Experts of a small language model.
Size: width 192, vocabulary 8192.
Experts: 32 experts in each of 4 layers, 64 SwiGLU neurons an expert, 2 picks a token, a softmax router.
Training: a variant of Adam for the experts, 6704 steps.
Below are experts of layer 2 (counted from 0) of a mixture-of-experts language model. Rows are named router (the router's row for the expert), down (a neuron's output weights, with its number) and show model dimensions 0-191. Each number is 128 + 32 x the weight over its row's rms, rounded and kept within 0 to 255. Numbers have three digits each.
After each expert's rows: a language model's description of what the expert responds to. This comes from a sample of Wikipedia text that the model never trained on.

# expert 24
router:142144133118148089136132128160124133104128107140175093112125173164167175121064139131143056162151068134135064136100143109143130099153141168142114142097205123078138098158114166149102145070146189091078151182063100123144116105134144189070182090182126145158154191103129139062172146171107101081125094148126091132127142102191148158176144202102079070149158071148071124138061134193146146138153120100165149129182126117144123105092088084162066180104079122109137119141147147130171197144132110154119126141138155140124082161094137103159140120155093118146098081145111147141109128123146117114
down2:169147123135146119185246114162119138090122165166154120084094135157167128159117081088139103090129155135128119145111128140157058137148194156160164138088131181119123130104129142103112156111093126108100136076170120087104113158121129126071117164103092109098145134136160168003075113110121123152110110157126084150140138139172164082136162141112107078156176140131195110157142180043079118123106153167145110105134111150151126135144107176164101133063117123130169147139131153136077177135132112153110134107174185164104123091100138052082121150135104085064182136150101129107136198113133121126
down3:156126145111147133111163168148169115128157100112138153141064074127178138124114105098142163159143057094103100145127143131124153105066144180078077117144089144134130096138105180096103144142144143209092161108124126168090152125074205117109119172148151140109101099138129123089087157111132116122080169118154140125129095159096157158153162136100122126082135156088121030137146134090093109125080111142123119106123052133112064027063106122137152112157173101145127150080127110174132139182140111145172202179080179108169129117158186131191129084159143161159153135115127108122158127058137149133
down4:128059145174110156116124133165167163154133121136117099101067137168123134133147147128131143145085195137168205122194118198102244134137113138098096145151145194155161126147170102126057166157164132107130119141118140161106141157079191140101120122088105095089105081119109127159116190165137116113112126144170139117199107080100108094089152101161084121091177181130142164070106115172120152160184105133078117126099104170121140171109141109161138069105129141187168165108073096083130105122155102101151116115101158135164188132125118126092117104144144137156142192162176160112114144121096098100
down5:136149126100091093122110132146146140107111175177150150163171146128073121185092144089137139161136184146167166169111093102106106172172116109067165151152062097119176126079090130119110150123124128166112190143227110127162124162130107148104150122120171170121178103118164110071094157144107159135055154121173075169169079097135110087074158116126131155097050164154111109063166148123118122100156098095169122126132113168120148123176163084142126107089114142156079080121103148055150123145106141121102086112116148124061144140145164146106114194109116139163147117158116095190069087077148131151
Description: Was, were, name endings

# expert 2
router:145088099149101196080146109099125114091133129106094132153107168099191168098136164127142090096124069151093077151108140097105186128175119172151137113103177088120139195137182123179148133160127136111134132105132128186115138166086137136152143176075184153109125098137147141158152154135098151158133099103069137112098123169113174119114146159128090164159142117081151057126117137155201107182121096078127140124169116139160142079082115090122148067113100174142119104095148113112076155125088163112108087196119162090124178095181130194139120104059137158156161167099068138098159148197143170095
down2:150138153108108122126149111160127134111084177162118122108119110185120091106141120177118116159097075188158189126121126143161175092118069101192168108129096118165156155176136106076072156090131199138138086102188169055087165131105125155100182133109131097074071166100117069085063119166155141111099072086069151128116107163110130143091129110155119119132135178137111142111136127094117099115156143121146143123167127112054149104091132179101173068058105095126116153112164172118111130116144197099053158114146132148100131158153132080154173163146126200148124172141092130147128098138168130141
down3:097130046089155114133147193083159131158147100134058091132140085122096107116171098122169104167142155130178136123114156174152133109188149077150080169120166124182061141097113115126146125122129145091112201135077188144151130110119126101148126086149097136113135148092105078093101025178142145157090140159132170094081111141128128066084107154143141140096101127124166098130129129105123150123124078075160170078161127160135122162122150163217130102092140092149105153090110100145195087141180110119148082125117111114187095210080136186147166135126122107136124132096152114122133116114154073126
down4:134171157147151095178135115174084091187150098094129116137150082137189128153136163117198154157122158083089153120120120104132119131208117180129095146140147084118135123138080094116124135037135155170161095137100138129149139134118117102159155104095157133125117127167108135139160088114162166167130158101152106089030134123169155167170116153117107131135119130151096145140164139158083115174144117179099081173097140139183137129131105144089071209163146059157175130126128158161157064179143132114106154116124074223133119125100159118155092157148140092135124146130180141063038140105120156152
down5:112108131070101135180136147148113093108119102089069065155088135120056107103163088114101119163107128136076139152104100176096088123129097051170108176156080084131165138210090107168148107123127073112091044111068144098128134115154081120163134110141113130141085159099062159148135094157136124134159142161176104095132130125060150138135107138069085138144117090108125087118143183142145109206104125160134174085136156058116118116118105089115226110182130098092130129145153146144157154081122166115094108118124171141149146094146150121118124116144150135157150113156105078167182064139092119120
Description: Mid-word name fragments

# expert 10
router:150119181142090115121144150139144105124121155156137188085089131116145175073113133103105192126173125159084125147119145158087168164100123206179064156164154163122137140108132135120173145177162135129228123104149200107132123124092155133166126105113111116175113113151179105134113122132126111071133114098145109100196138098167139117109143099118158152158160098145160104138110131119127182090147159062096186137138114066135167112173184119070192184127105126157145183127129167142104145173145078142140132073105131090171102053133105095123153119181147157099186177138134192114098106180107127163
down1:130147079126129118135118096135113142138119110125142086135185104113142120168123110204139089121153177112122135127104146131107170045137101073112118087163145177085088140149126105122186114107062132135111080080087173096093137059152147134111135163139161152177111152131073128136098143134123175138142150106181111121129143116121137133153149158134167117091210184141099139101083143116114117079171154072138167076168105147151152187178180150105090115140106115074064136080165144105105106088103118178139100127099174117117136145123165149107151195112103155181110157084018122088133130096076070135
down2:163139187117127097119139171126085130168180106172101184122134127055088071154131154142101118109160133141168143111181161180130088133064103135120156180132151107140113097096133169086117113087115124154163160198092115180102139096148087127115141065206122099137170160078126108116091173093110069121162163174145154073159171123107136141159109186119076114141139125144138183147061129066158138108147161112136138119117090144134137150126138142140107092117058185119147121126132183086150112178119122133087098181121098176167085162105144096138120144071176144071141168127159099136143082123182099088
down3:098128178092043153126061088181137140125102089161094126119096145128104119117128196073105126129073116149130124160081149167158131116122094095176088129106094187162088131177148090143159124129046161150106183125162133120091108118072156126117091107122132133110109118192129093070101103127172105137168118142136153124150092096117185104102132132109126094151114124074111127136114098154101108169126105074132214169110113106102134124195159109175174147132126127157149156117083143139094167162145130127207148097191173127124139111203115113123175125174182148171167184118108141161089068133099127098
down4:169079064133087075120098127126148101087161091142122160106140083102087148160124078160125120174131110110162071090140123123091110163092160180124144148118145108125147180118176137080142159154126137096134190139193069127125102105139150170165109127071162106117141129092097154152124123167126117074142182103108069172150145155109076154114153166111140091133115189144128177085146138105110138049132175114068142102125089083137224129086137114115158195104090123146117192160128116130105117174121082142125084124084156101172165114149143123165147174100111159137169130091074178182161144176095133140
Description: Mid-word syllables, "it"

# expert 8
router:126146122086187072125142135122147090106151077189100102098169125148167089103121138091136084072135078104152131184163140096167152108098195110126177080143071160141179069174106089124131131118146117203215101105142101094090158115132114173093108161106136108171109111086142104145150111122137182089130098128077080146125087102142131170115118142077143106084128179124109094071069130170094109123135075103105204144136109119108096119166083138139074173159120101105109103159134135095178122105109092180091163117141128084137087153170125118101099122185109187150089136120127085109145071101126144122
down3:166102098192131095124149068156060137156121113096144086124103143129120117144198135124146159108118108141128115193159151131122119116072138142130139134127141122106172111136145167112079153162164041097121140155079107090127134113153099047156131138116137141107159058124128158164142122152095118139156117104068132121114155152092139180121118141155090148073127141130106124077142144154112155111170056072146147172133122181190061116084157143197125093189142125171118151134060194112129130150155099128118134144110217156143110114154128111169074217095046104106139130121173103119165139108138108141
down4:143123145116157173105092150136174130153117075097105089074104120047138156125095144183102054129156132170146120140136111124127122127172085162173109115086129110153124143143091114157121120114122176119125188131155162113073091179129161199170109107102115153150137087147185110109160123135162132139087142130204158154115098113180080081190123088129088196119166159101140155114119167134140108102126152108111067140148113171090176091186152154083132091098094161091122142128109087126095071131126112130127135144173060141131136158147143135116098081156128119137053076119112095178087214174085177136
down5:120096114128140151108140160127106150118110132158114138146115069113139121158125141105124105076130107087113137092146116096191128142089136148102089125144139052099163138048085141133104099146144078105134201115154118113150123113144145114147152124110111102104147146125102128107184117144157166111111158091144138084116181060062130100143153159143134137117149089134080157129080186135110112089156079102132111079094108084109121152169212141142120146125120107176211165228123112135098099121118150129149114154131112115107144163111168045063081177148097115156136088124101160135189245117200138115
down6:115092101128158136178112120076158100149180083145145142170072130157173151141188090107160187139146153124115078106118066144168147117155133139060137154079171149146103163090127156164206125137073140133129058103160179153141157083118125117127158157138089135121122154076108119155098085144175166090112135147169033154065129129125135084086127093169152083153165128163132118134123155156118111143121061174125148085147116104119157141076088123130152188163132156106195183141123121115128128185156080145177115157118132107107163139106146201099117130131135104146178177131112137156127189093115072142
Description: Line breaks, ordinals

# expert 17
router:161171056172072148149072135160120159072137147145189121150133085095090080134123106110140072103135085111155123192137131146127096103077135099135181167117107151146119126115110114104176142068139063120089117176123142085118081147146084156164109110094143124130118074129153128143127146059176107082087155110170143105119107091124053124075144150196133114122112160131122138141155096134095198132088088100098143120098165153119072094157149141118130189082221134143094134128147102104154138114122176117059075124106103178219136167088090117098123087114110147107122149113126093131128112111103137093
down4:106169073152133162139118160162152141155109101170132143185152103043131107133087133143115146099120120148077070106130102147146132149146158077109105142184171057064157098097068109114111160137113043135140130165144096175094078181117129102083106140156161101148145103076181182178150166179102083144162135133112187109082064142103104159118160092151119122119118119142122098060180086152138147103103124119165139102102119142188121111126126086055098137172147141112123108136089132127078140175127097077159109143114120107183071142179132148133104085173138077117134081093143109103169111165117158144
down5:108092112134123101137140107115154161144200097157106084131071173102093144155092168163100122070171123082152089134112129106138110123129223185145152127100112130097112106108138083118176099134157107086115131098136077120176139100123150116090109152156202105124124146150147165152178137095117119214112124136163152113125180161173154157136105160159118079114095176138130109148134105123110096146080129153191086186096115150153169120131172111115158059115126166092111126082150116179104189187167089143117110130114178155160090131159079142196102142136109113127108109036168096172134077177120099158
down6:147139155108069083125150106171094145158157171160129130072120147180101141193104091138134113144102099142160074102111113126137180136129109082132066127102081147144107076099097138138150160155128084068114169204140087167164084132173151116172097138163102178150121164145127173156131156127089130107080130164101131125155125126103124068171111118151115092062129163206099090114141067127164072112093123120182142106074165129105088093079191121106087115119119173108114106178081111183194101139111119151148061127136122142089113127145146116124144106050160187179112105154109107154111103096140137111
down7:172098081072133085141127117195076144042112119129091177061116143147087158122167153152119120127162142128090118166148075190144176167130086093123113139064110114164146128115061164145155147137125191103148125140172127098126152170155152127185127100170118142211156115101128076192086128105134115102111158126183142114185197158195132129160122130058114130107135155124065065160121107165123146159051163166072135112161099107176158116126129177104124141149115141136123126150151148126147162135129081166151059111160121137124125141120122089130158130164076109150159119136115188111098095111120118121
Description: Hyphens and mid-word pieces

# expert 14
router:121121124109165135112148092085136173126116134179116053146120195160145217087133149134149119080137089132114168136129146161132141112114106126110135136117069092157167102138100120097135151151079140085151135166119167123091163114147113085123091111153139077175148093147198136111161128151104165127119137089105165133090147152125123129101102193146098135129060188155159110112126096050119143127136128139152136108172157186058128137110141090096104137153164118150082146095077052139136138176141191085218160078128141097082090141050155143146101158174114076091161201137160133124078142144144130124
down1:104113126124078126111174138136225121107068121161117180139182146146152090154192145135142093146137123182158133094160174130089118136131106078109067104119085095081108139147154129130152140105168112061171095104106155149098080172135089082155149091178104105113139111099164158070122102160096133107184114141066102124158109170183071130089107089109124138145154114164133169170112118074138119159151129170147185114124157133126058134173117142138188169178067164106159139121110063107133153153153153125097119133129163136143148150086102164123102116059121093092092162125093104151118200149078165099
down2:144151116121143143092139138184096139093146160156084130097139135108119127103155078103068148135115150138057094123114052142152119169146174118147127096132163119151171089073135153173108099122107068116154158123120168089143051176089191135123149148128095100101135152178130082105103145097133102102106155161114129177124127123092145115088106160152118135086065121161147139193091122181080185178069172091142102139134131114148178105093134155042111178113176114101107059141150087102102116155100155128148142135117128139122216095087160183113176116152128133167115137127141093126130058065173167116
down3:139102120121121131138161149085104183103161057134087112152166149171081121097151129106082128145099174115120159085122142123144113099127125102059106058155109083097122081114111082138090094123145133155152138107106120126124095132110142107120072152076144125066104137142127075075114124092175150145125094103151164163155148147162109126103155065198139131078114168134096149138134148166085081131134101114081079075132058128126055107139071132132130047160075123114122153139071156143094183089136145129189092168152103108124090130142078148168118173079133124076098155153178079166089091185144120085
down4:116094159131109122120161152094089122114124218122150126081094101144120142083104083138152166102085145073207102149137119111129148140140108134112170175212131114067086171103093149107130067133158077167124090112078161133125143089116122138134126127022112130135215101162124117100106142132106144116134093072155126074139163122115124139134130151180194123108123126132163107149139185125172074096112149163150112099160104110198151163112090148088099164101163155101083109157134144066136155130169064054145153082134158139181150121117114128103108174174140149137182152118125142162130099176134159112
Description: From, into, parentheses

# expert 16
router:171150174170122067188091060148105160144133166134137129116174091127084142125069122134114116139125142130081144149086153144075119101099089145096151143150089126072098164115121127141155117181127146144144152213134159117144134186140110070102096127160129094119114120066136114045093121159156138126166126153156154101123135083081145133207086115082115118105155146140135156118081132115184118107165133184169142119080114128182185161126078076129144109128111124171119119180119135184173182126119107173130118091117142166146184133078127170117123105047101107133192131140221119161105093118142125163
down3:146092114109129143129140131143133178181165130151136137107106070144169114157104188087141185099094109121173154154146112136134126106184185110146167117095171101079201110076093113099105163170113122201164094106102101156101119122138164115154139105109135163125144090115129112173138095195101115116087109099146092134165108157122151117136140014103104118174127126169109101095081155204078182189113147123104110147157184078141069102125106111135136167088130155081094103190091122115100098138126165140140086088182124113124131105135200156103129106186161176105153150099090081164088115127124127157
down4:131113032104141164155133170139085121136095124152108098067141104103168077128069204108139110135057119135107119141101109122152152138145165154102187138158209124141127100136101117164123139166132154113149194105101117126132151144103127105128109101128100107118192114149137130156102151138132207096129126076137126103174157112062163123131102167116143084129168157105151133101078168056166132104157131049154104130056111147119111014081111116082129094138147126112099140105151112081077091177185150154129119149149144076154118147126185178130105129169096126140139144125190157091089165132129111130
down5:124098113071156119208129149077166142172119091142068139109100159049099053084144078128138147099106176179133156119116139108160136117158087098089189143090068144121113113135174111213147113160134127166108138148179076118148068173123152099184138112177115150170131075125106092151069177137135177131127073091100114120112149135079109124129141059128067131136121126107095190125118159137154133135136160099085102127130137142127122119102214154112162137123139159098139106148077115101122132129124122158083136131127119169113154103095115196139116134196149167094107138117166147114151125189082115058
down6:173096146084114195149088152171154162094131089137133110138094107081109133137153120156109078140094136090118093143136141126126137136106073131106220119191109155109074103088078062101080136141127119109120137113145147063124154172118094107123141095136134089100094083167139191114139162086082111129100171134118141128152160083059086091149188102060130150102099161091123158090141146113136085161169151130191170114102090140127125155089082101170118191129135126159132133129123067139123152089110119136104160108110123162133112101039119147124146142070095127103209137176161137129062153190137167138
Description: Word-final letter pieces

# expert 15
router:120090152138128145111099172124120098141105172137119135096178105115137092124067128144061098117097130068153172098144208171062126157120143111144123155147148160086122131177138141120098164131178118123157106135105135194129114102199169148107124088153126095119111113181128070127101097141098124075094115191127131111129129137112094121116139145078150073138132195101121063111184171142066048086153119100165083056133141122146176132146149126172102136062172105084118210117147142074134137076125194163126169104135107122156191105151096156132087106139178122121156134125086126103089121130087131160
down3:116137110128108121052178146158113077081115092140126127106127115073148181164145137149081081102172119141084166125124168134109130171071161132120153129150099134087065133136112126124172170127138121164165128153118131125172110127096116123103122104140159099126161146125139087147144110091166043167100077141146123104100171107092153068142142121129179135115109144148179096110156107147141108156099137157171151074084059098184061161160117129136121139156144143125087104123085155126110165146099128169165066108133081094156131128160106156083098104159107110056147086187108152151179000127131118149
down4:138153095121169141133145116149162134159149044144131137144122147161100155102105165086157177142107119173135172182156086102105202116125130083131122077143099057200121173089102099121096094134123122122075110107119141142101127131109102115144160112108123141096134084155163152107145096106130119117156117107089146168124099096158106179155076135054103118175168124106153094126097094068173135134163161122068157135116113136120157103122138111137184130063113156121054149135119102135170120146125101159179150154121144079067154063038145095197137142117116130115131074144170172163141228108104173108
down5:133096074144108098133139128189168076145120148129080116098117116156169155102164145128168135127089113131131127173117066051099114109124145105056153102131126132107170105203155107113124067099073104156136171187110067124166114143157075097108223125132164109124093123162179151132078146165191106214141061120123107123120079124113093140132119148119082121098126188129154128094134063150126092148101173096110122151138138165126114105083138163136183099069066120131141151085148135097118124136098129131162147124128162141084144085139177123191108102152102059136150101136120123190103121138157163170
down6:124087146167128103168087196162169124087114143133147127095070079152075046102139116066159141197134081114085083162195116095173107135141099104072095086187116207110142171125167102154103156108146124137154153165089048120105098145098089095095105161172109167089135100141124140105165148172115127096121081128091162147183157117078119179169106155157106125111157103179142164074086115125117133105150165127090103193124148117128091126136074144104137111125106103175142126106109136084132089091116132133107159094123119173121177126126143152156158130122128110099140153089201184114112164105093133087
Description: Determiner the

# expert 19
router:104116109141086142194077118137097155139134095125145145124142092103128040089108147111108117166108146100147118150134172127135145159130156170145150179115105184114138114078187145189124136101144106088118102144152129120140085162163091136116108131137158168090091175081129187131106133165103148136077118162140086178118131146097132116142143084134139184143145096188210114149162167153187113104146137082146138167115146079130126177088106152088129195086092139060127154157094078155181121157120028070122103121058098098178113140088187170147133107078126146122165135105075102132089160120132121092
down2:072109109078140134083134172127153122129112154185157166083123090112131158073150142149171153112138139134115155182198138131141106109151165149070125128168155143149155130076089106106108130106111122156111108093142136147122192208104103115115116102157178074108168095137215135062090189140154108104127131148201140130149118126180135081105116088204130078169076140171081058116175088132090101107165074131105127149161121101137132123140140119153092130125168142153151099135104138052101155052187149108165089111122120165086163155135112149093081089143132096155138137065128146147119109131093117162
down3:180133111153110163112111164142076152109147121136143138132219090193137086104081115134110167123104142105133127158098137105131140149154126122164124151151148175114177133099119158121113074094142137097134085128144166140098098070115158092089126109156141088165152187116098102092154095114136110104133101138082105181113146105118165153105113184137154133180174114146132158111151160189192140163135212113177106105133118110112162108117160199090054149169137118146108144127121124128198180152068106126169173100131161117083148144080103170118193155174173158129104212109069204129111131137095144083
down4:116190124160135140092144159110176110124086123121182102130119086194122101099179126105120149135127071139112076137110089115126127129120097141098048166111099191195156173114189104150132105094116082044130097167139119146191138134133130115112133162140103095178152135087107082096095084083111137148063157097186085136151210114157146117088138117123164104112197157076084127114143129153113185097131131081125091193180159084143132114150133150099117185193107130193120111129128174091125138117174134129152137110094100095129127145134086122112142168141128115105124106083134082094095144076078170145
down5:087116130104130160140132123110123147110185149176124118132202111109134169124058121148143133146174085133136152176135126138150103101118180120154127063159131071123176101087122175072103082129106088125137134111100180137114103168139159074112098162185132132126129044162082099112166155092228159139126137170083173124178116168136140120130143138051132148131106124187097143090202156196117147097131078121108146117180171149109135118079094149162162133125101161114113069141101131157144176158113054122134108146144140176114145166114137120150077124131102141150153161132156206100097134122192090136
Description: "of" and numbers

# expert 18
router:135099049112100133144154136018063131079144126111141087154105148095075141181121137120142099092147116138190120139116204139097070159208156140165085129126168103162146133171140143146109119094078108091060164092122188188101158101109117112141126147191082136164100125136094097132121150127122128168131133066146138062137157121118093096152146119117106084155143159138098151115108163156100174182147125080154108152095160137139126122121116087096073115100192109108148117189121120116155115170118122095164097090128171103157151086130158152111181052105136121142095158166192091127142120143091154127
down2:144128157147071150112156135171130183117135105135071132127125121076114052135072101104094181107112099109076159168090105082081123165098058100178150119185151181117114053110127154157153094074158174153099078154119178092145112144147075103137088174120127137175109118149116115162176092109124110120109106094105134137063138114095141133146110137125090144136160147151128122111061084127184129142129114093082081103088130101135120077129161191169109149073109192078107094148062099113139098108143133155135155075104177103129136099149132129145130136139120091143122106139114154146133033075188090122
down3:092134195200139136177077148136092122126106072114149114102111159123125131128096156185121105202105153167120108065089218142112139064126141101135120190119153143163073190159132164182171086116146139102126137146152130074120195115181127163077081110123127094111104115077182091159183141080167125140140092159089100091176118126111106143138093134119131117096086110147099159177133161075160103134090095109166108145150123111133109118155170135158126071178120112120188117091129140198107141122137150093144123110127196102103105133146143145116073127167158120140155174112137147073068096111130080147
down4:158105130129081152088137153148097116168084115098146088085139186142129136089086079143127177161140116174129127070125164109101165096138113114112174093130147163059067135122132150111101124171132179137152148220139116159108150149198167136111189100143061160101128128160148131091092163144134132146088058152184074130138114149143111133160147132147110164140156147153108144110105126115117091127120168134145151086136051119155096095138135133177218091067148159082143153166192106150106137172153103088065113139116112128168088104112102120160102085154086103127062175099119120162138086159090110073
down5:083129055109164126090122146100126136134049151104171176116165095154089148110139094144155130130108150128158163183144125151127094123056102160095180138135161146128030157099141128114150086079049154125170122168189151166145183144067091127127118165118141244174115158117060108143119140156182110203087151158144132092093094119113092088148141080135122127091163139171156128079110100081105156169125104178139137071186125155176114138097120113103114118152096102147107146145115135136094158148146078140080143097139132100125125136136119124141154138193120131123163128136107139127182156172152133151
Description: Colons and paragraph breaks

# expert 6
router:129103087099172123150125129127064151198138084175137137114085120148119101174177167174128097088165132142135140071148158086120137086154165139113069106150156113183095091118021137112132059149180146141123113163141114158138121110144131152135132180133109092071156098117078126116139079145130094143123112123135132111152175097104125127159149080106070147094144095065106068152142105173118161111100168170193211146125181152078159159112152106118162120122145104088079182110126119127133113101138139105100117119121179168124120109095079172203125155099102155158112136137148197184153104127117075165
down0:077165085112107142179135100132091155167120120140077142083126118063036100147163140201123159180112159109116082124157105100150129145192195142079089170105167137178084152053112166133161108071098146105136140142172112113165100136186116084074141112097124139073101094096197142123116096128093109177121116103156155160145164067141096169150155134122132136097085101078072142130159174114127158096074114169157154162118140169118130117103081133123068169117150130093128112132116098191147143075094181108091166122133159131156148105098128150125173126122174140154146160132098157125147128098116066134
down1:189102133133104064126140105148101134131177161102109127175171139134160095088118169070102139123119222115080119128036140094108165151151108139116150134143124054102060180134098105158158116109165114116135077109150074109090131124156127145113148172107147102146122095119083072139197125062150088151126122137148173139093078090116049124062139130092126112177146116124112146149144131163162100176134120129161129158176138085108150106121166144101191115154124115141093169109115144128082116154049140093142150109143139135176126151142126162105155139156118050085083122100149158100111214142093125097
down2:138109159163115159129147101101138104148144099162128136080096145092126107123080146146101082136115088115075135161129110126086113192107192079089118135123137120091060098100168170149143172086088076129059191142129152173123174150086118137125154119149124204112086105148088102105132153153125118180092086084105113173161139091139140155113082168121141101136118094114175189152069072121098143144007112153128119142103097091127117148188091198115160108170112118138144139140146127108128145121172083199164165163065113071129139123134123139191134159152108081106153127094127154156118134135163161099
down3:167110135167114092184160149123048092110077174153113139112108201128147174157082128125168127140180189090168129073179154155129104096100134083162138093124150124161073128137058127100118112128103182136120160164166144193168130155107168161145125080064187174143097147137211129132160118115132094143118106111104141100089158157189061136142135151098160119103088153119086129127129132171144120160076059183136170143141116112207146120126214123052165142152148111161092168159135137128112143139105131148147146090146093114105084134102116114080149102088162158140140126143126155135129119101146162114
Description: Months and single letters

# expert 21
router:095108130140093148095112100127114105129141128119137125191169146092129089124155086110138170159111126177051157149173059135194098137108111136076105093113120037138110155096140104153126058132162096081152158138085135150107076070132136161130128201110097114141164114049147073145151060149079151141113157140121125189164145150115102127104156087131139058114068113106099143111170092084152109108128120170138113110093159089115183117120086088131102150182106154127087068120122130128130096167113055154098162126128095154121156134190081098121100149170168144119098200144124077133148163133141120112
down0:090105083102147165124114072130139160111131133114148114128137135178169138208050125102153155167150168112079131145166127126103150134127137129132143107136091141129153086099122170148110160130075098073068189118063096127134145078086110055054140153134171095079100120101128117123138165118104127093133139131117100200146088121145154103098092190135154135130124147091151107148161058146110122150135114132131096098181134149096074147075155123145166122158134120140111174112086095119126163234125126168172100176141118155150108170120078182163070104151135158139077168086091105130168163151194166128
down1:114093118149134109168116160078148071161122138163164116141167085125128093186169128123179180147172097126170109118138136063129111147126106100104092108154096075133134162100180128147163119168078155104108045099182145119048115165142163135124107124161184161155087139146155117138129143191144132113142098139090116127060093095123081116130109102119138132090124200121154148085129111133108146126168088138110078118173102156093136100118075116188125156142135160120123103140075131155173109095141120188106074141173126171130093184118100103091093101087196114146158103150214179079177094155158087141
down2:176112128176169119150116093124161112105110131136116132165148146154121133116104124148104085187140132088045104116150102156142084116100144156151136145093161113103090138126080160141121128113139134177161124173098087105120128128191124134146073058124186091134172139098118232112168120195087172142151116150141120127070116108142147134131100118133111123144113103181158221098189133173115105143144119146114132161106071167158099139172144130124131208106188129146128094108119069161184167143119134148134099105152152120154153069114085080095114095148082115081128095147160170130156051139200186118
down3:138097127136099144107141130107142125110154151115156161113151132106190174089089152135160106168115140119127145136126125156118135132141106169140118103192117184102129158112161128121101166080160146169099161131146081149064100060134099094117129171191166107146087092108172137200187139139121093145123143156100085187067150167112230174076127129102120085074106116184169093121144093097132099161154126117067078140176107165068155131121112146111143137098094065098082101149114108085164153135149143069114132138112109145132169176107126066098094142084119175062167103117188120143124140105186163112
Description: Mixed pieces, degree signs

# expert 30
router:176132165081145124096132132117181112108069091159172084130095118133175096135169117146177092059165117120110195096097151150071111195119119085059106084170113137187118146129178079150109095151171128122127130170134122178128083159117102092150157130156085173164188136172088153155096102071148160109130144126118118180110146197126136166135139099092062117079157161122084107133129184114173092119110097127067089170159106165170140096215122130154132097125128114076082123128081156101150124142128115163157156138140156110095110106129178127081152101127129128152185147109157118076124159094130169137
down3:174078066118093105191211101171144130158122196148186159103148141119094108130131136127152134094151139134105184117157104128118110210175169128129112124159139138150116135164100154161081095130112142111106147108173101157145087097079178140136136136132078162070133118137120124079090080132152130099096147104100168112121127134196201093106122184081134162121124163147105144149186136083187158162177129189135138096144099102160130083160085105089156140153135096105128101153122117132170102086148099065184157151144163123101164091183151156120116132065128153111154118161087059135139176127200130146
down4:157123141117062182117078136162099131159154078131061107174132131091156134085150162137147114141132066138110047100159078171091074133110139066094149117183142154125125091159139092127094087155142116082145099189134179064119163131077109097151127123119146105157139183148146065116126156117086105123168140126133111163110167175111143154132126120109183156073124206116108159133142149069112106166136132093089141125096133200194169101164081079149114130103181130122074087179140122106141105068096140166085139154146133116119180053140112126096149115114142106130153136133107173129138104146129196147
down5:108160208099142223094110144152089130172125068183109168132112111135126144144140127089087112123196054119134165177176095204125153129145099173157106174145112142071108179201123151155117105123174131131166179146101117140107189151110110160099080151137187160170141118122115152133141152152151105111147132154133132090096112141151187202140181128101123097122102146106127169126113125096108150129061093124147146137170102150125164125176181152171106165121098115102116129109095121106230192178171149136155090084131136158123153129155119126133159167134099126089089159180098111163122115112107135109
down6:079114163122150155110108049088176157095153182097086135130101168179049117132117091095117117122142156122072109123071154097139118080150148103173127098146117167179154169118190112136127205122111121160112117079159101151078137233139110153114122131151148066157108104120110145162137137190122109077096164094095122142176075084114125084141145100098109125083157146107140134147115107130167178170112134099104143115107138213164111062106076115111094134118112104091166123155151166164129139126106165180118084080124111191122067138168169131160121101074138131138120173174110141142104104134142094144
Description: With, quotes, table spaces

# expert 13
router:049089174154139183083145150132138145101170068107122137145148163136137194125165115118109146127156144116122123179063080097094072139108179113148123174133079076112088119107112177107154149087119122182133125110159144126093149140090143115114114092083132174129131114155087141103161132131186112161172115146144159120181140179129127148163143130116180127117159191139091145087158088167163107098133092122130135154137109144140162144097027115162133128209154106162091142136135168093083161092066186093107129202188162125070120124151123120137126085141103162099121119203118139190092090108096146137
down4:161153171076091079071120121129115137089129137169110153210148143133099098160127109149222195140114122127149126086185162135103149087104103171118155073181091130120104098110133145108075109104086089164123086098170173155151150178041130107102173127090104176124087117084075132106165063154151133137098088136129135146086139148168146111060111093143164121138095113149127114094152119093132110151128093102111161178125110069090163162134153106146109041134114132132127159106119119158144068150061113121098052107177083132092166142137140115130167098157108114173125102151140125116128157151084092124
down5:130114176158109151132141156145085105142126111127118096109105088156112135116108165080125088078141071184123149132130145167175174126083132134080170148131203131098099133161102154117098169136159094170049148143193138120123140147104130117127179119144090134196125144142156154044225211166093152060097102179135114123106198101107115183122141110130108140148124158153127157094083137118127111109151145105155140147060118094128103125066130105110147095113160113071108154128176040062131086164117127180172086142116096143126121137151101113104119079140128189139125104083123150122117131143182107141
down6:126112165162204211122109127084081093105116173109146129125096102107107155098135114110124121166069132103106082123174181032113147125158098105156137184086202119119070096091168121116150144209129103115196195115151180146151152101121159156097112143189102080129112147100111111186114107158141122129090110109138104148156144156164094120129102098151116162121079096070117164131130145141123129134164159124136153078098156146187155102149147140108165122132120059149122135176131128132139117185127131118157060117172132106164132096183166120154165185134128140213115156100129129090196135117106149099
down7:129144151159136121128178115137052131136098064096148120089112189154096153144094119087204120138075102107194113120117148099081106137132123175151107089103136128088097151154147063144147061109163092065102158172100092111080093091156132111119123159188077121122135073144137121094168158141112164079084131149105102083139104152115162105166140115099125151183151125050168127142078135147147130157107067125151101137119138127137112094106106117151170115183130172104206149160089078136169203140109175151056085114134112159143121100123124124127164156066103141110152087119165155108131171118070118160
Description: Parentheses and "at"